From a checkpoint of a small mixture-of-experts model trained on Wikipedia: 8 picks a token, 9391 steps.
Below are experts of layer 4 (counted from 0) of a mixture-of-experts language model. Rows are named router (the router's row for the expert) and show model dimensions 128-255. Each number is 128 + 24 x the weight over its row's rms, rounded and kept within 0 to 255. Numbers have three digits each.
After each expert's rows: "gets" lists some tokens that make up at least twice as much of what it gets as of all text. This comes from a sample of Wikipedia text that the model never trained on. Tokens count by the router's weight.

# expert 63
router:108137132108105101158109099154102146100152156154156157106123153154104101105155099149112103113098100109105147096147156154101106154100109110111148149155100106099154152150150109150108150100151153097110153112151153153104157139156107153100158107155150104101154104152151103130101145106147153103106104148100097099152141101106102105155153148102103104150151156102148151105150156102105097101112
gets: "|", " that", " his", " he", " T", " He"

# expert 20
router:105139118104103099159107105152108154104156161153149159106123152155107105107151104145103104109104102104104148098146151157101103149101102105110151153153104089102157157151148112146108153101154153103108154103156154154103151145151103157107155105142156101098155107157154106143107149099147152104105106146103101099149128103106107107152150148103100102151153144102156149101149154104109100098105
gets: " and", " to", " of", "s", " with", " by"

# expert 36
router:105137119103097102160100101151105149101158154155151153112115141151109101105151104148105104109105104104102150101151149154093109151100105108111148148148104102101158156153142110158108157101147146108106158105154152152102147135156105144091157104144151105099152105155153103146108147104145152105105108147105105099147147100097108102159153155108107102148155154102152150101149151104102097103109
gets: " |", " the", "\n", " a", " and", ";"

# expert 58
router:110138107105098108153095103150102144102156153153154149107126155145109102102157100144107100112095104108104144096148153159107103148106100106105152146150108104102152149151146109156112144101152145101107147108158154156098146146153101146083151100141154102100148107151153113147104144105149152099106104146101099098152154102107105094153151151117104109152159149103157150103140156106104100104106
gets: " |", " the", " of", " in", " a", " with"

# expert 52
router:112142139106102101149113096157102145102163156152157152110115137154115104112152098149114106123100106112107138095144151160110104156104102108097146141145099104103157152149147105152111152107143162100113146107158156152096150145162104139107157104148145100101154108154143108133094140101154148101107099145103094099139135102103110106156149140114101106148158151102149144101143153102107102093109
gets: ",", " |", "\n", " the", "|", " and"

# expert 27
router:109145134103099103155108103155110147101158153153156154112124150147105103103146096151107104115100102110104143098154150156108106151107106105107152146153101106101153156151146104154113151103150152104108156108152149150102147145157106153092154103149154102101148106152154101146105155106155154097102106147105101101156141099110107100152152149109103103152155153105148150102146153108107102099107
gets: "2", "4", " was", "3", "5", " to"

# expert 6
router:109142121103098108155106105152107151103155153158152152099120154154110103103153098147106109101107100107107147100157150155106109146101106111103151147154105103100155151153145105154103148103152155105106150107157154151102151143151107152092154103144152100100152105161149106143101148101145152102110105151102095096149137105103110106148150150109098104149152150102156149106147155106099101100106
gets: " ", "1", "\n", "2", " B", " R"

# expert 15
router:109130116100104100153110104157100144100150153157154154109120147147108102102155100146101107100098106106107146106149146149109106148105107102105151146155105092099154162149142106148104148109150153111103149110157145154104158138152111154110151104154155103097143107160153105144104148101144149105106106152109096096148140102108114107150158148117100105150157144110150146101152155100100106101110
gets: " ", "5", "8", "6", "7", "1"

# expert 25
router:107144131107103104158106104153106148097157153154152152109105151142109100102150103148104106109103106106104146101149151156109111154105109109115153142151104091099154161155147110148101150102153144107104155105155155153101150139152105152107159101149151102102155107155155103154102149103138152104110104149103099099152145101101106098153145144112101104150157152103155149099148155103098110100102
gets: "2", "0", "1", "9", "4", "5"